Experts of a small language model: vocabulary 8192.
Below are experts of layer 8 (counted from 0) of a mixture-of-experts language model. Rows are named router (the router's row for the expert), down (a neuron's output weights, with its number) and show model dimensions 192-255. Each number is 128 + 24 x the weight over its row's rms, rounded and kept within 0 to 255.
After each expert's rows: a language model's description of what the expert responds to. This comes from a sample of Wikipedia text that the model never trained on.

# expert 45
router [120  98 108 190 108  93 133 139 169 126 157  96 100 162 128  73 126 119 148 124 111 118 114 156  92 145 146 128 120 146 128 153 111 111 142 142 120 111 115 114 185 130 111 139 173 105 103 176 133 114 100 119 124 133  89  95 129 123 131 107 113 111 111 180]
down0 [134 137 100  90  55 123 134 102 126 119  89  94 145 162 119 143 138 151 134  92 140 139 109 127 123 104 117 135  95 142 142 165 144 154 125 128 165 125  78 126 130 101 107 131 145 160 132 111 118  89 124 140 121  99 116 137 142 105 130 143 143 146 135 103]
down1 [141 139 112  96 113 134 154 129 127 100  82 128 136 151 144 159 112  85 122  64  95  95  92 143 128 119 145 114 106 136 186 144 133 116  96 146 135 120 124 154 146 134 159 141 140 131 134  93 133 166  75  87 126 133 148 126 152 124  88 141 141  92 148 128]
down2 [114 171 123 143 116 132 108 147 145 116 134 106 101 145 154 139 127 141 141 118 140  95  97 166 117 103 183 126 135 150 148 166 105 131 136  90 111 121 168 116  97 131  80 129 162 107 100 132 119 130 125 158 136 158 158 103  98 118 106 138 115  95 144 132]
down3 [129  87 145 171 103 107 124 145 142 131 160  96 119 121 144 102 119 153 104 128 179 157 117 149 115  94 115 163 106  90 132 134 133 118 148 162 136 173 152 138 144 148 132 131 150 139 139 181  97  84 120 130 132  95 137 173  93 145 149  81  95 102 145 174]
Description: Pieces of personal and place names, often -as, -us, -os, -ia endings, such as Di-as, Mo-os-mann, Ital-ia, Louis.

# expert 30
router [ 96 116 103 120 117 105  92 100 160 150 101 113 101 134 116  89 129 143 164  91 121 145 113 124  93 147 142 107  91 116 153 159 157 151 159 111 111 126 117 135 143 136 102 133 143  85 113 126 131 153 113  92 124 115  78  96 119 130 138 142 137 102  86 132]
down3 [ 68 116 145 140 113 134 120 135 168 122 149 179 101 112 159  86 101 136 102 126 133 110 131 143  93 184 140 128  89 168 156 106 147 124 166 123 105 124 121 112 183 126 135  89  92 125 130 136 150 123 169 134  96 123 127 148  96 147 122 156 104 129 160 100]
down4 [135 145 130  81 125 178 160 125 153 165 164 102 161 130 175 163 116 157 150 127  64 142  73 110  74 146  83  59 118 123 102 173 107 136 135 109 145 105 151 168 152 138 133 144 105 133 126 154 116  80 108 150 108 174 132 132 121 102 114 136 136 131  99 110]
down5 [131 148 136 177 149 128  94 123 112 107  98 115 149 141 145 127 113 108 140 129 115 133 134 151 160 133 132 121 139 130 105 173 139  93 140 134 168 119 105  77 140 137 134 149 101 166  98 149 133 141 120 133 143 127  95 102 126 163 158 149  99 145 122 129]
down6 [106 124 108 121 132 153 117 163 129 132 120 163 147 163 132 111 111 119 134 115 114 149 140 164 140 127  97 116 168 122  94 147 110 157 213  83 139 120 124 125 154 100 160 140 148  82 110 104 128  76 111 148 148  74 110 120 139 116 132 148 126 130 102  95]
Description: Prepositions in, on, at, by, during, after, especially in before dates and places, like in June 2023, in Detroit.

# expert 32
router [ 62 147 124 129 119  89 139  76 132 162 108 133  99 162 116 117 105 127 130 128 124 133 110  97 133 143 106 165  93 104 132 125 126 153 152  87  91 101 165  99 163 155 110 182 148 142 132 151 152 120 140 104  98 101 103 106 114 153 105 163 138 145 109 157]
down0 [114 143 113 114 132 146  58 173 135  93 148 151 155 182 147 108 129 107 136 154 148 149 135 131 146 126 133 156 158 141 153  98 106 171 107  76 135 121 118 139 108 135 142 149 116 125 157 192 117 139 134 165 137  97 108 149 144 107  97 120 131 128 151 109]
down1 [102 122 141 139 124 121 145 150 125 115 134 133 130 114 148 140 138 128 112  91 164 131 153 113 154  87 101  98 146 117 127 142 144 138 134 117 126 105 149 133 102 110 119 145 121 184 141 161 145 148 118 171 145 150 151  95 103 109  91 140  91 154 147 112]
down2 [141 184 138 130  98  84 114 163 133 113 122 114 153 137 152 133 126 143 103 123 131 143 128 126 117 155 130 108 147 132 110 100 126 138 139 164 126 145 131 171 188 118 151  84  84 145  88 109 137 131 147  93  92 129 168 158 171 168 129  90 117 148 140  90]
down3 [139 144  61 166  94 134 106  87 125 119 136  99 103 131 154 148 128 112 111 141 148 101 163 133 135 125 166 151 183 132 142 148 106 125 126 119 127 129 120  84 128  89 152 123 144 169 122 144 106 122 182 145  86 117 113 131 110  78 133 115 125 161 144 116]
Description: Middle stem pieces of technical words in biology and science text, such as struct, vent, ect, stat, olog, manufact.

# expert 12
router [131 119 102 137 125 127 129 127 143 156 146  74 133 154  89 115 102 149 152 149 128 115 118 131  85 166 153 133 109 130 164 148 128 142 149 108 104  96 138 112 140 140 101 148 132 101 144 155 156  93 110 107  92 114 100  82 105 127 112 140 148 130 113 130]
down0 [156 116 136 131 117 137 121 123 153 164 128 161 121 138 152 142 150 119 152 129 156 134 162 158 154 137 141 118 138 144 114 128 114  99 117 128 108 117 144 155 138 146 148 187  89 108 128 153 152 153 101 138 151  92 138 175 165  77 127 175 132 130 116 140]
down1 [148 147 123 121 157 147 122 121 178 138 135 120 150 110 136 128 131 165 146 113  93 184 134 100  75 128  97 175 104 156 136 161  64 126 121 134 171 133 134 156 166 151 130 164 149 150 141 108 140 101 181 168 152 140 140 129  77 136 154 140 116 119 101 122]
down2 [140  89 120 123 118 109 121 120 120 128  91 116 151 129 125  79 134 113 136 145 136  96 141  89  86 142 124 119 106 156 118 124 123 151 116 140 128 143 139 156 135 130  76 114 122 151 125 126 120 103 127 117 118  96 137  88 135 106 169  94 116  92 130 137]
down3 [110 134 132 117 133 121 121 169 124 132 127 127  95 140 122 136 123 158 146 116  97 108 131 147 132  71  87 152 151 140 120  79  85 139 147 123 121 101  79 113 160 102 118 128 138 132 155 144 143 130  99  72 189 132 123 106 108 100 149 154 112 113 119 136]
Description: Sentence-opening words after a period, such as It, The, There, he, it, and years that end a sentence, such as 2012.

# expert 9
router [ 97 108 130 150  81 109 122  91 126 139 132  95 116 139 125 127 110 163 132 103 159 158 139 118 114 145 141 124 117 108 181 166 136 169 145 118 124 120 127 103 132 121 134 149 146 135 122 138 143 122 141 108  73 100 103  97  95 140 105 142 177 144 108 134]
down0 [117 114 116 131  80 155 119 126 117 131  89 198 121 120 110 137 116 101 122 164 126 124 104 164 134 118 145 150 148 128 133  96  88  90 123 120 153 125 104 132 125 123 122 142 128 136 119 128 130 115 131 133 145 114  82 116 110 126 121 107  96 129 106 119]
down1 [122  72 132 145 141 126 136 146 123  87 155 134 155 128 108 109 168 115 103 143  91  81 120 124 112 121 163 157 101 113 104 132 118 113 137 134 111  74 161 116 117 156 109 107 123 141 106 104 113 137 134 124 137 171 129 157 125 130 123 134 134 137 118 154]
down2 [104 133 155 120 128  94  82 138 154 124 145 144  92 155 121 108 122 149 138 122 104 141 125 108 136 147  94 143 118 178 113 135 146 126 142  97 128 117  87 140 127 164  80  82 128 117 117 145  95 110 112 141 148 133  86 155 120 140 109 115  83 123 164 130]
down3 [131 166 139 122  80 164 146 162 104 115 125 146 132  99 178 107 135 134  91 165 152 139 143 146 107 150 149  91  94  88 100 117 115 131 106 119 110 133 148 120 138 147 160 145 122 156 103  78 116 110 165 140 104 109 123  97 155 116 126  94 176 142 127  88]
Description: Byte pieces of Thai, Greek, Arabic and similar scripts, plus the slash or parenthesis opening pronunciation notes like (/fr/).

# expert 15
router [130 119 117 165 107  99 148 113 116 134 124 112 116 162 111 139 101 160 183 121 111 144 112 101  77 133 120 115 130 128 127 144 137 143 138 119 140 105 123  91 153 123 119 125 167  89 155 160 176 130 133  83 101 147 115 102 127 151 112 125 142 114 102 150]
down1 [118 170 170 125 139 131 142 118 111 123 121 117 145 145 140 157 123 122 157 119 105 146 154 140 139 149 118 125 158 149 152  96 148 113 129 114 145 115 147 125 149 104 127 120 140 141 122 101 178 126 134 170 112 127 170 117 100 197 134 121 210 123 120 112]
down2 [ 96 132  91 106 150 124  83 122 154 112 125 127 113  85 130 110 129  80 114 103 138 119 134 120  98 129 125 158  65 102 151 137 140 101 112 126 129 159 151  73 105 161  87 138 106  71  97 122 146 115  83 112 130 131 112 130  53 135 122 137 149 147 105  90]
down3 [107  86 184 144  94 187 127 124 133 156 120  98  96 171  85 110 124 132 147 131 165 122 137  97 134 111 130 124 128 146 145 146 113 153 132 117  97 115 126 113 125 138  78 134 113 123 127 148 131 130 127 130 123 126 168 140 115 114  99 113 168 142 104 117]
down4 [124 109 146  85 138 158 153 120 154 148  82 135 115 170 105 118 145 138  84  91 101 127 163 115 116 159 122 123 141 127 136 137 122 124  97 157 138 132  80 153 103 123 102 111  93  98 164  88 126 147 176 159 135 101 135 141 145 134 104 128  97 137 129 142]
Description: Generic words completing place names, e.g. Street, Road, River, Avenue, Bridge, Lake, Museum, or the first piece of a named institution.

# expert 36
router [129 121 103 136 125 126 132 127 145 155 147  74 134 154  94 117 103 148 151 149 128 115 118 131  85 165 155 133 107 129 166 148 129 143 151 109 106  98 140 112 143 139 100 150 133 101 142 159 155  91 112 108  93 115 103  84 105 128 110 140 151 129 114 129]
down1 [126 120 120 126 145 105 148 143 141 114 114  78  95 103 126 126 108 131 120 164 133 146 134 168  76 148 145 124 115 132 144 148 107 134  82 125 123 106 141 131  93 148 135 104  97 147 136 140 100 107 153 110 106 115 100 141 169 134 107 116 167 172  89  97]
down2 [ 99 163 160 135 164 144 115 131 145  83 199 182 159 133 183 130 122 130 127 118  98 130 137 127 142 167 114 142 141 111 126 109 136 103 126 129 136 123  94 148 123 169 107 129 119 112 158  93 131 124 144 190 128 118 132 112 117 120 139  76 133 140 137 151]
down3 [110 160 128 145 125 136 157 126 117 106 142  98 106 140 120 125 150 113 156 111  98 113 112 109  77 130 128  90 147 130 140 102 166 134 151 137 112 132 170 132 166 152 124  90 115 124 105  99 136 111 165 106  82 135 115 135 147 123  96 113 179 169 157 103]
down4 [123 136 145 132 133 122 107 136 120 119 122 146  68 122 107 153 103 149 150 115  73 147 105  89 164 176  91 125 132 127 120 103 145 132 116 164 162 118 127 140 140 119 136 101 145 107 147 169 108 143 170  97  95 121 115 137  94 114 164 134 142 102 162 112]
Description: Digits, periods and fragments inside numbers, model codes and table figures, such as 0501, SCN2383A, 12,621, 3.

# expert 28
router [119 115 110 158  93  89 144 119 108 146  89 112 104 190 111 120 121 136 163 150 108 128 105  89 111 185 158 124  86  81 132 121 146 114 159  91 117  97 133 117 143 132 105 133 165 129 153 178 140 146 108 117  95  87 121 110 136 138 118 141 147 113 100 149]
down1 [139 121 160 145  92 130 125 133 141 183 189  90 163  83  87 160 111 168 157 108 108 156 113 128  84 114 109  96  84 139 120 115 110 179 165 146 150 172  60 145 113 103 123 134 127 124 106 163 104 131 156 126 111 161 125 119 136 130 103  89  93 111 155 109]
down2 [110 103 167 140  96 121 120 131 167 177 137 129 119  86 155 113 112 178 148 157  83  93 136 109 128 106 106 135 131 127 122 149 121 150 118 129 131 164 126 110 115  81  85 124 127 155 104 145 153 109 172  72 161 126 108 112 124 128 118 122 106 140 114 113]
down3 [112 163 136 142  96 160 136 168 102  90 124  86 155 121 123 151 119 116 106 143 134  99  73 124 106 105 176 143 103 128 110 128 132 147 112 153 136 126  94  87 133 156 129  98 112 143 159  61  70 136 122 133 111 142 119 110  93 137  73 121 137 135 153 144]
down4 [137 121 110 116  99 114 152 158 180  98 108 119 177 143 147 146 156 140 144 138 121 139 109 166 135 156 132 159 110 100  84 144 122 123 125 162 128 132 149 143 163 154 135  84 130 156 138 171 112 135 116 146 127 145 140 107 173 124 103 185 115  86 105 144]
Description: Hyphens and hyphen-plus-letter pieces joining compound words and place names, such as spin-orbit, head-to-head, -p, -A, non-.

# expert 43
router [118 103 104 135 104 126 105 133 124 116 144  84 100 149 105 108 121 117 149 139 129 108 130 131 111 134 130 119 105  82 157 134 148 149 163  74 107 115 126 104 142 158 101 132 131  75 105 152 128 119  99 114  91 135 124 121 131 163 129 148 153 130 128 153]
down0 [135  93 125 106 170 131 135 104 125 175 126 117 122 147 132 124 120 117 138 166 161 179 151  82 135 131  93 116  73  97 107 129 101 149 110 171 128 141 177 152 171  72 113 132 139 169 106 136 161 172 139 165 133 109 122 124 129 183  93 172 113 121 109 128]
down1 [110 132 103  94  83 115 135 145 169 115 120 149 138 162 136 123 132 105 134 115 128 130 101 136 128 155 126 120 121 120 174 135 148 144 148 148  93  94  88 103 142 127 175 163 132 117 117  86 100 157 135 137 107 149 124 134 156 161 142 122 179 121 131 154]
down2 [159 138 134 138 131 172 105 122 131  89 140  85 113  82 115 131 110 104 114 141 140 118 135 110 115 106 163 128 153 109 146 132 109  92 121  93 117 122 109  79 128 127 164 108 117 138 137 115 167 139 133 130 122 108 148 126 173  84 137  99 113 121 165 124]
down3 [129  96 125 127 120 144 127 175 125 112  87 130 129 116 129 121  89 113 110 136 154 130 156 100 126 109 154  94 111  78 113  97 121 105 119 139 110 139 123 140 164 111  91 139 104 139 138 116 155  94 125 126 132 135  95 149 123 161 150 134 182 107 112 121]
Description: Closing punctuation such as commas, parentheses, quotes and brackets, and == or === closing section headings, e.g. "Uses==", "[that]".